Below are experts of layer 4 (counted from 0) of a mixture-of-experts language model. Rows are named router (the router's row for the expert), up (a neuron's input weights, with its number) and show model dimensions 192-255. Each number is 128 + 24 x the weight over its row's rms, rounded and kept within 0 to 255.
Before each expert's rows: a language model's description of what the expert responds to. This comes from a sample of Wikipedia text that the model never trained on.

# expert 7
Description: Capital letters and short first pieces at the start of foreign personal names and place names, such as H, K, Z, Sh, Al.
router [129 125 165 118  95 131 126 157 149 136 114 101 149 121 121 112  72 168 163 155  87 156  94 115 142 137 117 143 123 134 151 141 167 119 115 141 145 135  99 153 137 131 106  88 119 123  97 126 111 111 128  96  89 163 148 146 106 127 117  98 129  98 114 121]
up0 [115 183 132  73 137 132  96  87 133 142 106 118 124 150 160  95  77  89 146 109 134 131 148 133 132 131 178 126 111 134 117 126  91 136 125 151 142 127 150 110 119 142 103 189 119 138 130 120 114 142 146 108 108 141 146 149  83 107  83 123 119 119 108  93]

# expert 25
Description: Pieces of Spanish, Italian and French words and names such as erv, la, ia, plus "See" in "See also" headings and the words early and late.
router [131 153 134 137 124 106 127 147 153 109  97 112  85 114 138 117 134 200 148 157  99 145 156 129 123 149 169 164 122 122 131 199 130 129 114 133 110 152 121 176 144 139 111 131 115 137 110 148 115 139 138 134 108 150 127 123 156 104 128 143 138 148 157 108]
up0 [113 101 144 139 100 137 104 151 172 144 136 113  77 127 111 159  92 101 150 122  97 126 142 129 118  68 161 142 164 122 132 146  77 132 142 129 123 134 124 136  87 126 130 134 138 161 152 125 162 129 130 110 113  83 142  99  61 140 114 120 131 130 119  99]

# expert 19
Description: Month names and the spaces around them in dates, especially day–month–year forms in tables and infoboxes, such as 5 May 1774.
router [ 92 132 126 156 123 102 121 110 114 174 109 181 111 148 135 122 112 137 128 193 149  99 141 135 132 110 116 141  98 109 101 128 154 141 153 130 136 148 127 149 126 133  74 111 118 149 100 160 118 138 158  94 110 161 154 124 125 124 107  83 114 135 111 136]
up0 [138 123 119 173 132 117 122  89 140 146 131  84 143  63 149 138  89 152  99 114 106 154 117  96 110 118 139 120 161 141 146 148 145 164 161 146 113 128 111 123 138 104 125  91  79  60 152 150 114 150 108  94 117 150 145 140 131 102  94 147 132 140 132 144]

# expert 12
Description: Political party, office and election words and table pipes in succession boxes, such as Democratic, Party, Minister, Votes.
router [144 166 103 127 103 131 140 118 153 143 131 143 130 102 137 128 106 137 113 159 119 120 101 135 129 114 119 176 104  62 125 121 156 144 150 131 155 183 125 139 119 117  69 144 130 145  82 121 124 116 168  89 107 145 143  80 126 135 162  94 138 169 121  94]
up0 [166 111 127 127 149 122 159 124 135 125 120 148 129 133 123 100  63 139  91 132 154  76 153 131 138 100 155 150 167 130 110 154  79 146 117 146 125 160 142 180 140 109 135 117 115 130 115 172  97 147 110 110 119 103 127 132 109 142 164 103 115 139 119 152]

# expert 0
Description: Words and suffixes for activities, sports and work, such as working, football, training, goalkeeping, swimming, along, together.
router [112 150 132 104 116 144  94 115 133 142  88 151 141 143 139 151 116 138 132 138 141 122 145  75 148 134  97 123 110 115 108 160 110 170 145 138 127 158 140 139 147 114  73 100 120  95  70 144 172  96 180 118 142 163 136 146 144 131 149 111 129 102  81 118]
up0 [138 127  80 142 137 112 166  77 150  78 144 139 140 150 147 135 143 166 100 133  67 133 130 127 134 119 147 115 120 141 135 115 152 128 104  96 101 155 131 126 135 130 111 150  75 112 118 114 126 135 118 125 107 138 179 129 114 141 123 114 176 175  94 148]

# expert 30
Description: Commas, and, semicolons, often after closing brackets or quotes, joining list items, such as ), ", former, latter.
router [127 144 134 133 127 112 123 114 122 114 140 123 121 110 129 143  99 138 130 149 118 116 152 100 135 117  99 116  92  94 107 154 163 166 140 147 168 172 118 143 151 146  73 147 117 138 102 149 108 123 165 109 127 173 157 120 112 104 159  76 148 122 100 112]
up0 [113 104 103 145  66 118 125  96 152 121 130 113 153 142 163 113 124 130  89 162 140 116 141 149 127 122 102 109  96 142 113 143 104 131 130 102 159 170 106 145 167 155 106  98 123 125 155 131 155  85 118 116 147 105 123 145 148 149 134 113 102 109 133 108]

# expert 20
Description: Plain verbs and nouns of activity or commerce after to, the, a, such as run, built, business, transport, go, service.
router [101 152 113 136 114 124 100 128 129 158 137 161 146 121 144 133 122 146 140 136 139 123 138 117 129 134 124 130 140  78 109 186 141 149 155 126 153 116 111 138 112 124  83 114 112  88  87 107 129  92 156 114 134 149 132 111 147 148 115  53 139 138  96 138]
up0 [146 127 103  99 114 107 105  77  88  99  85 142 129 115  70 114  90 142 124 115 173 103 146 147 116 100 146 127 160 112  94 117  91  97 138  89 139 133 134 139 105 132 109 123 152 121 133  97  97 124 102 135 111 191 164  69 176 141 148 126 140 165  67 154]

# expert 27
Description: Latin endings and rank labels in species lists and taxoboxes, such as idae, ia, Genus, Class, list dashes.
router [113 132 123 126 149  95  92 133 145 105  61 128 166 106 153 139  94 128 123 129 127 139 114 170 160 101 139 149 139 127 129 166 120 160 139 138 144 133 138 175 121 107  97 107 135 149 111 151 165 140 140 113 143 138 145 127 164  87 132 121 113 125 140 104]
up0 [123 161 136 130 114 137 147 166 137 103 148 144 151 117 103 133 102 160 104  60 167 130 141 124 195  95 153 106 114 126 131 105 127  83 110 186 123 117 136 104  89 165 145 144 154 152 147 100 132 126 108  89 132 119 184 116 138 165 187  82 156 126  95  61]

# expert 6
Description: Space or bracket just before a value in biographies and tables, such as (aged 29), Born:, Molar mass:, 1899 – 1981.
router [106 126 124  90  99  98 123 151  91 128 101 169 114 131 131 112 105 144 143 141 127 105 120  95 124 100 103 140 110  80 108 185 122 161 117 157 191 174 145 160 145 109 102 134 152 148 114 107 106 162 137  97 121 128 143 105 114 102 154 130 170 130  97  81]
up0 [105 140 126 126 142 121 133 138 156 189 116 126 163 142  99  87 167 128  82 158 158  92 119 104  92 172  98 113 105 118 151  91 142 146  89 136 127 170  91 129 173 128  96 132 143 161 107 165 172 145 186 135 131 105 129 115 132 137 131 124 103 126 142 105]

# expert 9
Description: Dollar signs, numbers after at or to, and degree adverbs in prose and math, such as $15, so, very, once.
router [131 141 111 164 128 144 101 100 104 141  91 154 138 108 119 141  99 135  95 118 131 110 140 143 152 142  97 107  94 120 113 171 154 150 114 123 181 146 112 173 147 130 124 132 136 117 117 103 127 134 142 114 122 153 143 124 109 151 124  51 106 109 136 122]
up0 [161 110 110 126  93 140 130 109 140 147  50 128 135 114 142 121  81 156 126 162 136 146 164 137 102 121 145 109 161 153 119 157 132 121 139 158 124 114 170 158 151 113 125  92  96 150 112 129  85 130 133 114 152 103 114 110 110  90 140 123 121 113  57 129]

# expert 4
Description: Nouns and verbs naming acts, statements or intentions, often before "of" or "to", such as said, announced, intention, result, killed.
router [ 92 169 136 122 120  84  99  88 138 101  77 123 108 122 134 121  84 171 147 109 136 109 144 152 123 126 115  99 119 122  94 161 124 127 126 144 148 136 123 165 110 115 104 112  85  99  91  95 123 118 157 105 121 143 133 122 136 135 149  47 123 134 114 112]
up0 [136 157 123 133  81 124 123 147  96 126 125  98 118  83 108 102  91 141 171 151 148  92 150 120 167 115 137 134 149 120 142 121 126 138 119 122 114 177 176 140  80 151 132 128 135  95 121 146 105 133  90 140 100 135 168 125 148 158 145 148 156 112 152 126]

# expert 26
Description: Inner and closing pieces of longer words, mostly suffixes like er, ic, ist, ion, as in flanger, ascetic, naphthalene, plus music and material nouns.
router [139 143 103 135 107  95 105  94  88 131  79 148  89 131 126 126 110 126 127 160 138 148 137 110 158 172 124 130 126 119  86 172 136 172 115 142 148 175 135 154 122 120  54  79 131 123  92 121 131 109 149 110 103 141 143 124 148 118 103 151 126 173 149  89]
up0 [109 175  62 150 105 114 130 163 106  88 130 133 140  90 174 161 106 164 129 133 143 113 160 166 165 115 132 142 143 121 156 116 179 122 125 142 103  91 138  75 172 124 117  91 139 166 125 170 131 114 155 145 120 128 136 152 139 109 167 150  96 135 140 164]

# expert 18
Description: Single letters or short pieces starting or inside foreign proper names, such as Lenny, Mnouchkine, Doulamis, Borscht.
router [138 119 155 127 102 128  81 164 116 121 139 113 119  96 155 103  53 145 121 123 132 149 107 118 135 157 114 118 136 142 131 153 126 103 108 141 155 131 102 135 145 139  93  99 119 121 147 114 110 104 130  90 109 151 133 130 127 124 120  73 155  85 123  79]
up0 [149 111 115 119 145 120 121 112  57 107 147 143 135  91 100  85 164 126 126 118 156 130 143 158  77 143 127 156 101 145 102 146 117 153 193 105 106 138  92 113 146 164 111 135 170  94 132 177 132 131 135 123 124 166 120 143 161  63  97 138 129 115 170 143]

# expert 17
Description: He, his, and, was in biographical narrative, coordinate symbols like ′ and ″W, and odd mid-word pieces such as h in hid, b in Mountbatten.
router [ 99 154 120 149 127 134 121  95 117 134  84 153 128 112 125 100  89 179 107 148 121 133 137 115 131 110 102 138 164  84 143 134 125 143 173 150 145 162 133 164 142 100 114 118 116 125 122 154 112 135 168 105 103 117 115 120 119 148 150 102 151  99 132  96]
up0 [140 150 117 115 129 107 117 108 128 188 112 148 109 143 123 108 115 119 119 108 137 131 108 173 184 156 151  73 137 136 125 115  77 145 110 142 167 138 166 135 138 165 141 150  92 115 128 176 127  96 185 106  97 120  85 121 152 150 127 137  92 125 162 166]

# expert 22
Description: Ending pieces of foreign or unusual surnames and place names, such as ley, ow, ić, ara, ett, in name lists and articles.
router [131 151 154 128 113  88 123 136 117 116  94 123 118  96 152 152  90 147 133 149 136 134 135  92 150 148  97 121 118 119 133 119 183 135  83 159 109 150  74 129 120 114 111 110 153 110  73 166 128 138 141 113  98 168 118 110 113 117 114 131 144  86 156 147]
up0 [ 84 137  98 159 107 118 187 101 117 136 140 134 132 146 129 142 113 125 111 158 150  92 134 128  80 138 149  99 138 122 159 149 160 167 127 125 155 103  79  93 135 142 149 171 154 142 126 126 106 136 148 139 106 168 148 155 142 156 114 116 149 104  69 125]

# expert 29
Description: Prepositions and nouns in mathematical, scientific or analytic explanations, such as of, to, systems, methods, equations, how, different, and symbols like = and ×.
router [132 107 145 127  85 114  78 119  90 120 108 132 124 140 160 150 121 143 123 155 105 123 131 113 151 115 136 122  88 106 108 163 133 153 114 117 183 165 125 135 130 130 101 120 127 118 108 140 117 129 174 130 135 180 132 112 123 130 120  64 103 133 144 100]
up0 [134 142 126 161 136 123 121 130 124 102 115 109 164 105 110 143 133 146 173  96 143  87 127 117 158 143  80  96 139 124 132 153 124 111 116 170 123 114 135 153 128 132 126 102  92 165 150 159 220 146 122 130 116 111 140 145 181 100 127 120 123 105 123 107]

# expert 8
Description: Periods, mostly decimal points between digits in tables such as 12.84, plus sentence-final periods, initials, and single letters like c, b.
router [137 141 141 120  96 135 112 110 124 160 105 155 143 112 149 121 117 143  80 160 141 117 100 109 151 105  97 142 111 108 116 127 105 112 128 148 191 161 112 158 108 109  99 114 109 131 138 147 107 119 170 143 126 170 126 108 141 124 147 102 134 115  93 101]
up0 [131 117 124 149 124 115  80 150  88 143 105 153 180  53 107 119 118 145 123 109 169 161 147 125 141  91  83 158 125 128 139 147 112 141 132 120 123 160 157 126 104  88 143 119 105 120 144 126 114 159  74 129 122 140 125 142 137  87 131 112 132 137  72 122]

# expert 16
Description: Pipes, digits, percent signs and dashes inside sports schedule and statistics tables, as in win–loss records, attendances and vote percentages.
router [159 169 108 158 122 121 117 105 113 138 107 146 149 129 135 147 106 148 110 126 131 121 178 127 127 116 111 114 141 112 129 143 165 130 127 114 131 160 130 136 112 111  97 121  94 107 104 116 112 141 153 113 129 134 138 126 154 144 102  63 148 116 121 161]
up0 [139 129 106 123 134 135 117 118  88  81 118  99 119 103 145 109 146 119 102 137 140 116 168 114 139 131 122 138 125 116  95 137 127 121 168 160 127  94 117 150  97 137 140 116 119 178 121 109 132 143 160 119 104 131 151 155  81 120 157 146 163 130  82 157]

# expert 2
Description: Possessive 's and pronouns like his, their, its, plus modals and to before verbs, as in would be, could, Razor's Edge.
router [123 163 117 126 115 136 146 111 100 121 123 136 120 116 160 109  97 151 115 160 141  88 161 112 146 107 116 127 111  77 135 125 124 136 146 145 173 165 105 135 107 129 114  98 115 124 118 151 101 140 149  87 120 151 129 121 121 158 117  83 152 118 116 137]
up0 [100 144 115 137  95  95  96 140 147 129 122 179 132 115  96 107 137 120 137  89 151 151 126 126 143 108  66  90 158 130 156 156 139 115 149 154  85 185 145 140 122 105 114 128 130  95 119 153 176 140  88 154 128 177 125 140 148 151 150 172 113 156 148  60]

# expert 11
Description: Common English first names such as John, William, George in lists, historic-house names and place names, plus of and at before places.
router [133 130 123 155  90 131 152 125 123 125 118 121 125 125 134 119 130 133  87 181 172 153 137 119 138 107 136 124 126 119 144 165 160 127 129 124 165 160 134 171 141 143 127 111 102 119 122 148 164 120 172 124 125 131 124 101 124 152 136  82 130 145 112 136]
up0 [116 169 167 161 100 124 137 103 123 120 108 133 106  92 145 137 106 163 112 123 136 117 104  85 132 125 111 178  90 141 129 113  88 156 151 124 106 141 147 100 141 129 133 117 133 168 138 124 126 131 123  75 138 123 142 112 151  85 160 128 100 119 115 148]

# expert 24
Description: Entertainment nouns in career sections and award tables, such as film, Award, album, episodes, released.
router [155 143 112 117 142  91 122 132 114 120  91 164  99 107 127 113 105 164 126 165 145 100 103 133 149 110  95 149 121  81 147 131 134 146 138 127 147 162 133 132 110 143  71 111 134 112  65 154 125 143 197 114 115 173 134 106 106 113 140  99 129 132 146 134]
up0 [ 98 102 143 136 114 170 164 159 165 169 163  90 142 185 110 129 123 109 152 100 119 111 154  70 131 121 113 108 159 137 154 151 131 161 144  93 148 143 150 148 110 119 123 175 134 100 124 117 158 124 111 125  83 142 141 147 133 155 119 111 103 154  93 113]

# expert 31
Description: Capitalized labels and symbols in sports and astronomy tables, such as Team, Racing, Motorsports, TV, JPL, plus signs and middle dots.
router [115 139 129 119 159 104  96 125 138 141 101 141 135 147 129 160 102 145 140 142  96 106 149 130 163 152  99 117  97  90 128 109 142 175 170 108 150 170 129 142 139 137 121 127 103 103  85 114 161 156 156 113 132 150 121 126 145 111 136  63 113 144 123 127]
up0 [117 103 136 154 146 106 137 109 140 153  94 173 153 127 116 132 148 128 133  94 151 110 107  64 119  95 125 168 126 125 115 113 175 172 157 136 156 118 110 122 148 121 111 116 143 123 109 134 164 177 129 141 110 134 144 115 126 115 127  81 134 127 105 106]